config.yaml
activation: "swiglu"
normalize_top_k: false
router_z_loss: 0.001
lr_router: 0.000816
positions: "rope"
attn_scale: 0.125
tie_embeddings: true
init_std_qkv: 0.0186
weight_decay: 0.0
decay_shape: "linear"
Below are experts of layer 8 (counted from 0) of a mixture-of-experts language model. Rows are named router (the router's row for the expert), gate (a neuron's input weights, with its number), up (a neuron's input weights, with its number) and show model dimensions 384-511. Each number is 128 + 24 x the weight over its row's rms, rounded and kept within 0 to 255. Numbers have three digits each.
Before each expert's rows: a language model's description of what the expert responds to; "mostly gets" lists some tokens that are sent to it at least half of the time. This comes from a sample of Wikipedia text that the model never trained on.

# expert 50
It responds to: Of and prepositions. The preposition of and similar ones after nouns, especially Order of the, University of, end of, plus foreign de, von, du.
mostly gets: " of", " de", " von", " Of", " throughout", " for"
router:130126160125145132131112175120159122121126138126126128140091104178149115075150138101090133146121158128096108115151171135133134110148127122108186140159159133085123125128107117147147163145153121144137102106096121118151120112121153139120124152122166153141134134165116155107106140141142131125129120128139168123091122109181134108127142104126166153139117088159088141098144129130135122161112
gate0:165120115156110137139148101153096100117088156164167157159146092132122113123112116114126119094142149174132129120103118141089096113148100141100143127176113088111125142139111136060104134157171132162134124145192131111146110117122141127170131128149137126114117121124054105095132179133100104112118162147107113130110118092159165123139095127158117140086137134145114139138150177128129106128162
up0:114109190174160123077114141106128093094171102125139149150116085113166154142132136119150104135121169135121093106119126150112139111172093108119114115095127111131077190118104091115123157108161092171142153135149143116133141138148100138111120089109122095126126157112163122146149168151094152133118111159131105135083127120106107104150136101114141150142147105141075134114124127127121093153158
gate1:119102181185140101136106111082078160107100108157152088112156121171144091104098128164108102139126112143131160127123093134154121145127141130141126121131119108135098108124107103154164141123094120112119117150117161119067200128120132112150118135111144136104099112147136136117130152114086157098094122107080178131145113136127146138173148152095137136090123093122142169102119092132159143148119
up1:134139174156139104142088123149111142113119102142153114114108153145167108123113118097111090156137088128140154101131134093118123089112140088109160118091105132174123106109147108111115135083126086141117147114085126131126174091079136123080107095070154132107162111153125103139184155141129121189132136123163103115141148114119148142111154052125119101113076114109094119167138077145160120129123
gate2:153141123156133147128138149131131113125128081093117131104064118142134109165164160155122106095099131114083128109149151158136135117109066150131166129122126133133126126122156156105136123129105110118095097138098127147129142118106158108156168130105173123107105099079132083128162120108133144164103115151110148122144164095124121130140100106102132163108128159131183128131092142143139132137103
up2:118125110105170153111139106181132127106129146141154110136171125140122135143137094116122098127127104084144113133181137175087122147159108151105177128119120104102139122131114113095127128158133147114115113126104111183151142105147148133086149118091102155131071119164124132133162117140144123127136128075109185137149117128149110115139113155128133141136115118100116141111167159100135118113109
gate3:169103138127094097142099125127115083140119118141136129146081103129097142117113136146115127088144129075157165112133150109130144129136124150144149165128112142125198139147136104111119095117105189094105115113140127138126141118104180123122124097145101122105166120092120145163119153100139143099131121136147125097100116106126124128116090152100138140109126115132127162155134116156132125106187
up3:152127112111112143147149097125117182144103164158104138129105118143134134095116126120154164113170142079116134157137148111122082102132118118110124139112087159083102110119119112178109144150119115097128126130145136116102113093114153084154103119118142123128119160201151137125159101138081101141165140111171147150104108151136111122094120086084133126139109094153092126080098150111141127169128
gate4:164117136151169083163077095162180118113156121131130106128131125156085136058125138137116158114125098148163120134144152104156156162129118133126148156174117120140141120139123176110087074121155127118112131124084056118156159132118130104139159125164136159111181115157110166129102166112151130148140095114145102104078120127176114110138130099122158099140167125110134158138106096094165117159167
up4:114148136130124108141109106122131108119115112141131150111116106117149131106164136104127062096131139106108104107124101109124168107156095148183174118134105202070130124153120172104096141137154111111130149103144122118085098099112141128107147133128134125125128149075128114119133142146122116094131161131085117117104154128097107116106133133114098090117125125167134155149155136110115120125173
gate5:129111147143118157115132127117095107119135129138100121139129142134136114164128174180102093088119169098140117156138108150135130131101136119162137118115151186111123054116118187127128101130160090135122129138098114146107113098129131098112138158088160164112121117132136193087117092143153152146159117134097142169136115137137126102175099138103120126109130171137163134180116140138135138101094
up5:124089153154149110137124133133124138148115105143153110124129104122145080190147128144147125158130181121149144098105117150144140108109094115117133076076130066142092137116137191126168150146150092134170119166156108124082115126124125147141117124115109107139087123146139116120120126149124155108140155175121114133158122125138188141140137142131157114125109155106120175127154200091148142107125
gate6:127126128142130113122104159139157144148141156105178123136147099193120134130136151144097168129097168119110120142170130093107134160116145091149158140119146129137140092140100093157136171152142096104106111170135130130121117133110144117138092089126146126121111150133133148128124142145106150175124122148079106114140142144096118170134085134108179163134149123144123112097132120149121122099156
up6:169120161142115121136118121142128097137100131115086125140098136074122087127124158112114124199099143089116158120124125117119138141155161157101087113106116093129116163145139124175120144132148113119157136141138136123131129142118108137122114097156122153156088157142079035141123076137109187134132152136114176127108145117112101158102168133117102131149161110161156087137127090101157142127136
gate7:169153172094104133146100127131143137138113129169160123135120115104114125185111144102132125137176127168101116159136107104155121109162075138162125160137118124085129110134133103137132126140082094104150099159111094111109102114125105131136137124103072130097139130127084145151127097121140133103113109123132135163131130114115139096147117115101127128184144109110115131108135163108154078167135
up7:166098140149121120120151152105146073113149125192125154101073147147110110113151093098125105119094149160151130118106111127152107134160139137157118134156154134130100163176114148113086089142133168169108140139183079128139130136087113121160167151105115131172134160117109124096118108125095089073142133118064126116137144178143127131128101133158167124141149163155154117097150135112081142128101

# expert 3
It responds to: Sports table name pieces. Name pieces, separators and score marks in sports rosters, results tables and lists, such as Sc(olari), 3–0, Al-Orobah:, and | cells.
mostly gets: "',", "'\n", " Full", " closed", " →", " His"
router:175128134145158073137144167117107136140137136114118091111171145108152106053143132091090118093114127158088153116135169106152116130119096142115153087145139114087111134147090150123152124141140155147154093098119101139131120127113149130130103111119148123123096131092069142110110116157085090154123104147139136135132122113132178113141095161102164094113097131146118149115072153127151103134120
gate0:148120098177160120136108145107089145135129098131112107140172133098097168137164106061076132139116102182082160118164143135119125120170108089120183131121126137081130117135116118122141135128125102107150129106112074127139146136098101129149162138135071078169107134129100124111143102111132108140143107131086121160119136072148100097142089123132104116129135135140133136131132078106129086125109
up0:150152110181141128142117144140115122123154095108143142106114118122154150139127121104131135100128136153116161123138156139131151153129153126087070154112177147103153125108113090175149126145128186125141155146158112191115138134192120130072125175094124134101114105133168111168130123113108103133160125121172115124097095114146162133116124160111129140154104181137130161130102139132136133162171
gate1:091108117142113092107105117092104135147151129099124100150109132106081186116140125144148088129127092127121124125133094129102135113116128131110116173125144121155135150126140149108126120138147133094170131121152154141104195121091182149147130121124198134119106039156082194140119125125097162133137158157124143160126150116145143119164119121090148129150129163127125124125094136136122119149117
up1:109091199145164161200139104115145106115161137165158131116120148118134145131115156100139107144116149128102134147148084124140125093138129119123143112121101102117136114113095150123186172107156076134127146144109087102128145134130155139127145107118100137139118128136122107157116182121122162152149120131131139107118144116134154140122130100117117116161149151112139099155117186124149101168150
gate2:134170151114144115147137158167140116152103111087141099127124123161132146119111107083170134112130118084095149125079124151049130156113140123129155187150137113139152165143123169142133096150126159130142168126131139088068125109092125138131128073080128101158133161123146094134155151126152146130146064138106166118143132110143126100152091104102096158119119126132172123118124089137108136122087
up2:180155148162117112114132131127181139124137148135129132077135122117082101112148094145123126100140146140163154077123089171118105126107101106147186147124142117167139075133143129142159111157049134136109141117160139169091129106125156155167132125159155108123123147119117097149080101108125146120160119149138159149095136116150115121140098083183113142148113114123170121125117159091158085086143
gate3:111108112107152097133148125136123123124155113127145155087132154111123155134166114119114099146149154123114117135107144121118146182167170141151114136137119111163115153060154136137171098149167100139158090095135151103129098101113123113173105114103154142109140173107104117160117076145159139138138117109127127116117140155147130133096131152075117094130152158147188180119142167165155142181155
up3:158157164136141101142110125115077145154113196126121125123091144091092091057109086147139116166151109129086144159129133107121134143151135132095107113135160102149142152130088141182119113121131073102116180087115136123105130126072119175117144136145147113089133152119105113143153096143151123139089133149125156089114079083138147120112120141164126117121105137183119144122131139116109127121155
gate4:126125156163140131128146174136120122100145159134106151127102103091130124120104143157118177101127099169112122131103099120149141110103088113123108121092148143137080105147116142128114142111125103124118114159140112129100136136136142130112117145143205115104119106121128197106148135125140134129105151118099124062142129112118110083157129127125151120158162147106109124119112113163173092195129
up4:139114113116147143114148158138127120143139155120095120095089140138096121099099125103125160126073140126082102144106110113160137144126116105166080096128126093127131104125136104135148093159141140140116090128168146150122115133110142146089161095114129177124131119085127165121130133106137154149124121136117124137153140111129146124113110131104165119120130128131091126135149159096083108134081
gate5:125144123129142144138154090165121099127125162122133132121129126097180134129138114139109146130117147155089127134147137144111113142122118129120100063133111107113081118083135110103097137138151151122112101098162179105158104161110143185128110168122066163100126105138130117156137175157155151126137147114141107172138115128113131167121191158136162119148106124153117150125140131118123114119151
up5:126110105111138148096137116145098065159148114125122086114157112135137135145140154101118148140116133122162123097110126167113137092154145056153182132142120141144074147141089142106112117112133127092124147125149163116111112119139086127159150103126096122126135141115122070113102123121142138127118092158114102145143127135106168130097127128088153141132157125134161117123130122114138105118122
gate6:076098133150167099139122132094158129121122163111149105120139185115093120071114126157106083119131182141153097132136139162126145106159154110116135170071107155175129116155123147130141149104174112152085127135146129095168119148154118136120158073125090107126100143095085110081097154139106168155112108140167147131112103125140111158136108171130113117137137119140141157147095145116122138097087
up6:129102120139145109126104121144124109087141147114156119099112134162121159109142143144143128148120125119174135124122170121137132113105141158092154087112146142121127165130168106139113152100132119091139184130121121123113136131166095103152152113108165125144137146087120119103108143117128161171174113131139124168114096127148111110119163158163109089117162156112135161094113083108119149168126
gate7:102144137108132141167096104108135086111101127129114144111119105164108131114133129129119127137109165098125118162134127118172161176122112138125131141076095147181113122140138139115118104104151149118148139124097109130163157155149092116111123143105139137150144146145124123130107135142119123151129108150170141139117115135096085105169160130147140137119141133103100071167141132070165118157117
up7:118126136157164092093172128128112101143052164142133120163102157161107122134131108141169157148129172126143122109137123123104087127147087107120112107117172138110126160128158161129132132168177122135114098148125058184122133109115173095121163159133122160123123136137161095143100141168133157114125114101134113091122105111160126127147107154108137134139110131103123124129084105129132110151143

# expert 37
It responds to: Table-start sports, politics words. Words and pipes opening table cells in sports and election tables, such as World, Democratic, Division, Turnout, Majority, Genus.
mostly gets: " World", " Genus", " Majority", " Loss", " Animalia", " @"
router:150166123150146148114089109112102162129107148116135113114135104137157139134146108088103096084102174104107112105097160160128138105170124185126080123154112130102146181086090111130140140149154167117131089100081118133091078138126142096137153099099137123157106133115103126095153124162159120125116123160139172120107147108171116119119142125144167155139152086142157156089139131126154141121126
gate0:136090161147164162136112142124138157155173101076149105119130122129076110145120111174162108115113096112145147125156118086105216105153112155149131127141086164134122111064142138165124171181070074097128112118113099106098137141120121143161160151122139128127158138118069106086111160130106116121137082126120116109106092112135128115147140114110140125152142121150119135084136075124149129108119
up0:156141115075137107156120146131098153111156128120070121173158119110131126150151125099105112119152120090115148137163087144139146105138128169152158174121078140131148161080116141112163132148148158090110143110142113126155128139127120095137127115135116120105106144093115110109150124136090148146144134114096131151131115143137099096177157084113128109186135163073121097102150137113130149051145
gate1:169091144143115085065147102129156155128082135150109107112116166131061102114107102142145142081140149123066133119162131099138193127118109125111133132139108090123147132139126144142157125112138127161105109145132108112107111134151115136105117122138089105139163135134174103140144129086123127122120134141106161135144147129146148153133128162102142138116120093126139151119150142072171138112115
up1:152088146134110158099130129181137105122154143071116114153112149108121118123120109118101130093103147141114158121088116111119181135131104086074136077137188148168135101171171125100046101117109138109144161091129092120150131142117119103142124127166122112128143157145136152113151108149129128099111133157118098126111132126102112129126097074165151119160102100144113160141138113130119148149144
gate2:106094119132143104133144162125076102129078171129132114088174152127112145111091179181085115113097150146103117130118159148135110148150087126118067114131106137134119121146167123111127124107118146109148170211118102112143100126119098105117077146142094115098141110081097137128146084150097139096134149115136124135147117125176138114089105118090115156080150124140120134123159191139182106113120
up2:094095138145155141157117140098120198172153140145130112131131136122095095173079125170134119156149110113117139088084112115138152088116162083126106161092123124162139143136110104156136135132101137109126112096154137114137110193106122117127145143100135146194087128125113108129150155155120114124113133124135131098127141128171137093167140137169095119114174151122161138140153115134121179111135
gate3:145126129065091134093173140131131151096098111153148156113159077106142155125099157118127172125088136164082101110163122149109132127099134105146106124132117106131154113153117172105126150095142129089145083090130115105131153141084119146122043138124123129151144081125130125145141155175134075140082126137120148139087090158112090101186188135137143149140134148129109093131159077123124156135124
up3:116133089148110089097149103170129097132121090166085134117114118174126125119105165129088111137120162104138136139145164130135131160154134136159115178104121156119109097154139087114175160136160156155158121139120086163120139123158095177145104197136115101079164161136131131107127129117112132109140175126160118148115105156151131175173098121089134163107136134128140132108133132127115148119098
gate4:126127157115130125102160114144131120123159143153163151139094127123158113112108092156157091147123164129149135151098122136128136086150124125150169149108149116152135100143055161145142135130191139160170139169139141138152119154124153094105133136115140167150147182157111109148152103104156120137153122139131165099159155098148084117145121121157127157110133141178135167117155132098142121170147
up4:146117107191145104175138084147094124103103160151116148144116106174106088094167124139128123127138162143146134119171110075122118195119136125117141164105144105122138145119099154128121096083158130142142146143125106104096138114151168133095081126102141115103145125107087093171103090160167145131110134158085099149168124156150095110121145135100120161088099146107127124106095118121113081117092
gate5:117167136137156166193130117086124137106096136158095167142121114193134127123122179126096119132104148150104161154198133132154150105144104115133085138156109109128107145164177134141127119139129149143145127146146128097124100086127115170146113149145134122104100099137137157126149158143150154109152118131134126143127162160155171154093110133155160089122120129131116162156137124116160110134096
up5:129152135096151127103121121111155202117146108081134120151120114128138099155135122192103145160131169171149078123117104150123159165131117120194170135129141115141118102122164113064145160090122143099140147098124147126120109129117103097118139129140119111192103141131143131172147123155140120101142121123113055069114160125112102089130137111141098146197169112153145152097106133136128147132102
gate6:133162155157144108144177142104139093133142129070189143101136135157136108134182167164102103124126069106144111152078134081134108096131125139145111114161169129109128143105123101117141120139127119136173124108162126106128173157131138118105117131167159145137144127153134089110089136124120121150115105121127150079130118153127157106082083142086162138117176134132159143111092087121152104112127
up6:144116142117150119147167161122170121118136107106141122134108130142067136115139097138118126125147128158148166101124122140169180099147145165097085177144145125115135118158102162142100169124170156149123120145113108096129155120149120146132123095101099122111121102123107142125106114152121128105101106114176123110137137130126099129134147164127111126148106146111122096116111126174145142134148
gate7:115183137107157169131122106080105173110125142131120109078105074154120088147076122131167146087131120126098113144145136128131163130135136120149175138119132130125111126112109131152136100123108172082141137087098132135140128131174111172113145133117171144108119105128107090138143169120119158146104123111146062104145111101117148141115095115130163090126160131147142131121149113124075139111141
up7:116133078180144140129120155123140116125150110123114109123101116160136158144154090133110096172110134132128161138136106123103142120089151122135138142124138083106116142143131158095131101170101140182111120098169090115118156127083126134158149093151144137136114123145146159128145137138163151096133168151105143150145122132139089106122127133130098140134114113118098164158123107169159121119138